config.yaml
d_model: 256
n_experts: 192
activation: "swiglu"
moe_layers: [0, 1, 2, 3, 4, 5, 6, 7, 8, 9, 10, 11]
balance_loss: 0.00535
shared_expert_gate: true
init_std_router: 0.0397
norm: "rmsnorm"
lr: 0.00494
seq_len: 1024
train_tokens: 869400000
Below are experts of layer 4 (counted from 0) of a mixture-of-experts language model. Rows are named router (the router's row for the expert), gate (a neuron's input weights, with its number), up (a neuron's input weights, with its number) and show model dimensions 0-255. Each number is 500 + 25 x the weight over its row's rms, rounded and kept within 0 to 999. Numbers have three digits each.
Before each expert's rows: "gets" lists some tokens that make up at least twice as much of what it gets as of all text; "comes after" lists some tokens at least twice as common just before its tokens as in all text. This comes from a sample of Wikipedia text that the model never trained on. Tokens count by the router's weight.

# expert 126
gets: " ", " A", " anti", " C", " E", "("
comes after: " the", " of", " a", " and", " (", " in"
router:475505528468517494538533447485529485482478518521522498505536522499534526493485522526509533494534494504492519538534538500490515530525489501498517492458470495487525484489500520444447472479537550501495506452481491492550492513515522522542541534514541492490502526527491502535496460498492472517459536503471516499513519453507516471513464503504481475510469513534543554475480512504515514454468509456510484545507500524523540458535468533486478476525490497484504547506485468503516461460529544510477490468468468500514522495509502490489488490466479452509468507517512501508463493529522521491532494477501532502470462527517523447478501475490488459552547483522484482510513485491486520511486494492532491481467513518550537469523491511505468537523549484509475478474482473542478508504491501
gate1:510484492488525481509490442527512493487462499475520497514489521499462496516483576492475498492473480505483488515516479519459470490477523506472487525506491501480446451467492516527530471498489481512473493502486455508505500501493498514482541468478488503511495480498489475536497514529500500469461527515484474446521496472459529454549486493490492493495478540476476509465522497489486482485515518501498474513528471487518524497564456516499507566532484521495469499501494508462531536521533540442489503520466486500495530494517508489529513501490483497512530509494453536490523497478503462487526497479512535485489501576468514504507480494487508481536503503519534529473532545462484498515539471501598517523488477437554502498524523482512466542529520520487505476504491475482480497500481460
up1:481477478546559508509502464467484505515501515459470521483460490511509538488499443497508517509489497488540505487512489523511553496522473463474487462479506505516508568503537509551485495508466501481535495531533545516467510521509453476494504489493520531485519489528509505508505472495500519448522531516474538519507472517524503558451526485511514454497487474503504486471532532507478525467488494529473483514480499498508480508477514497503491432493515506515476473472505550518535491519535475532515515476487503505511496510498520517489509529525526476469508496495516516506481479526513538514445509488452429520538504465468475473513508532507506465492540495525458516485485513487528521460491460476455477462528503481467497488439469468460478497493531466543494497491468511498515540511491509

# expert 181
gets: " ", "2", "_{", " high", "·", "IN"
comes after: " |", ",", " the", " a", " September", "|"
router:480495503489522486524492498494550496503507511512533477508538520456511532542477516537535493525527500516502513516510499517474476491533496455471494480489483528470512498494523516493494472500539540491485521444483498528550481516502506503514532533493503466507477571506512510520510450523471490528501494463466533525492525462514552500494490513492487489497485507508520549482483537537505503458475499478511472526474488529487534489500502514493470450524538505470527523497511456499506466493536538515482493468470448508495516487496457502465501482436498487489467494534522508504465483522516499517506511496475503462478484537540521494446446472457468492520520487527471503528465487479483535520477523466552571502478511491514496479500515526491457511496539511527478464455494496504512543541473485
gate1:503498520495489506539509463532509495500466528538509456523494546493520514532458545520513518529527483488515531495488534484479500525512471457501549500481485511471517473495530503462500499480488524526487555478467501488515487538519497479525536538533496476494474490526507461507539474506492469518468545493483511472514508476528513497539475530546466487534485525511512537462507484523514527496470531488520483508459468533507541470514460476473460465472510541484503483525463467526536452467514513523462457476478466504504533467491515494508473474498484466510491498527532499508466492534481522462524537475473522466462470534497514493513484480484499502524502489519504462515454480448475517511490504462488485492503479513521526491544517454454514566516495519496511496487465474505499507543504476
up1:496481536492517498538534516470476534523460525496508511526526499497550485516502501538514533475524465506484539556552514504498510522521476476467520443473483512440428470457504507499482496487503475524499534499482526494497517501517499532529534511495528455522477480509524465526518495506499457511488498474470489530530481453530530503501534505531508500515470542523491542490463467472536509455472529511499475539506526478540487490519492532507479483516534515456541479530477505502532477467504484482476491488513503532544506494540465487501479477469523522500464478511526509512467492515508544465525518487473514500527487501493503459483491523513491468538566446521470497523516475471481464550487510477506540464479509499525519463513497484504474488484512497486510479494452503521481498501475479

# expert 70
gets: " ", "1", " in", "tempo", " pre", " December"
comes after: " |", "|", " in", ";", ":", " September"
router:520498533521479492517567486506512483549508520519518471528537550459534502492476498518517507491528480507472547517493514514498487527545489471505531478475478529511515479498519475448443488489515538507439525490483469487506471531496508505537526504499545484512458530520525483538514502499483479540447518501489535544503517481515514511528454548539472506516469516535503549470473517476501505464446523478541464513478512500518486455494488528473499483495522517468508536492458490529503475499512496524478465498485489502493517515531499501449487495462505477478536545536514532510458459519536519481526500485477519496473474524546493448475466516484475504508531484533441487501468513507475531516482512495518484486508498478510497445521497488481483524498521523487494484464478487524494509514485476
gate0:505505487501483462527472526496518500482489490516490474500512516473524521534491523479534522514513504496510530501509500518500512503512477454487458485477473500453506512456541521514505466460486484525489520517514486539507488520513475538477489477512491500482501537499524497500516492556478515498498531476472487473490539462531478473513451527532469485550469491521480516509457505496511487493498507495505463551498519517534535488514495514455457501510541503539523567510514483559514463463493530525469505498553475534476503506482452515485454465446489475495472450536532508525518461510500526493497518461446511446483516534476527507486511477473492517527525485518469479518499478489500514476487509490515488448500515457513504477506511475469482533535487521529465528493452509508532515522522433
up0:502520461527485514497515510524489528510537531528492544472469483524505474507531483474518484473485488506482495485502475465537474475478509505490490496512502498525472480512477509487482509532474514475520469539518501530481498500469493497514448509471474483457512512482514474496477499510518538476504472479482523482476497512480464556463500512471481518504525527486467479507533488446499469515522462492487493489502468470496483534500510528492527500490518500556466533495532479472476489528478474476505533546515538496514517510512507496488532552460490521530554491461523523517496480519464477533519510526507464531520526520486457497498558535552533521461471536470478505433487440502523514505504547518484466489511467481498473518494487496511513436499513482471494516537510536496451446459519463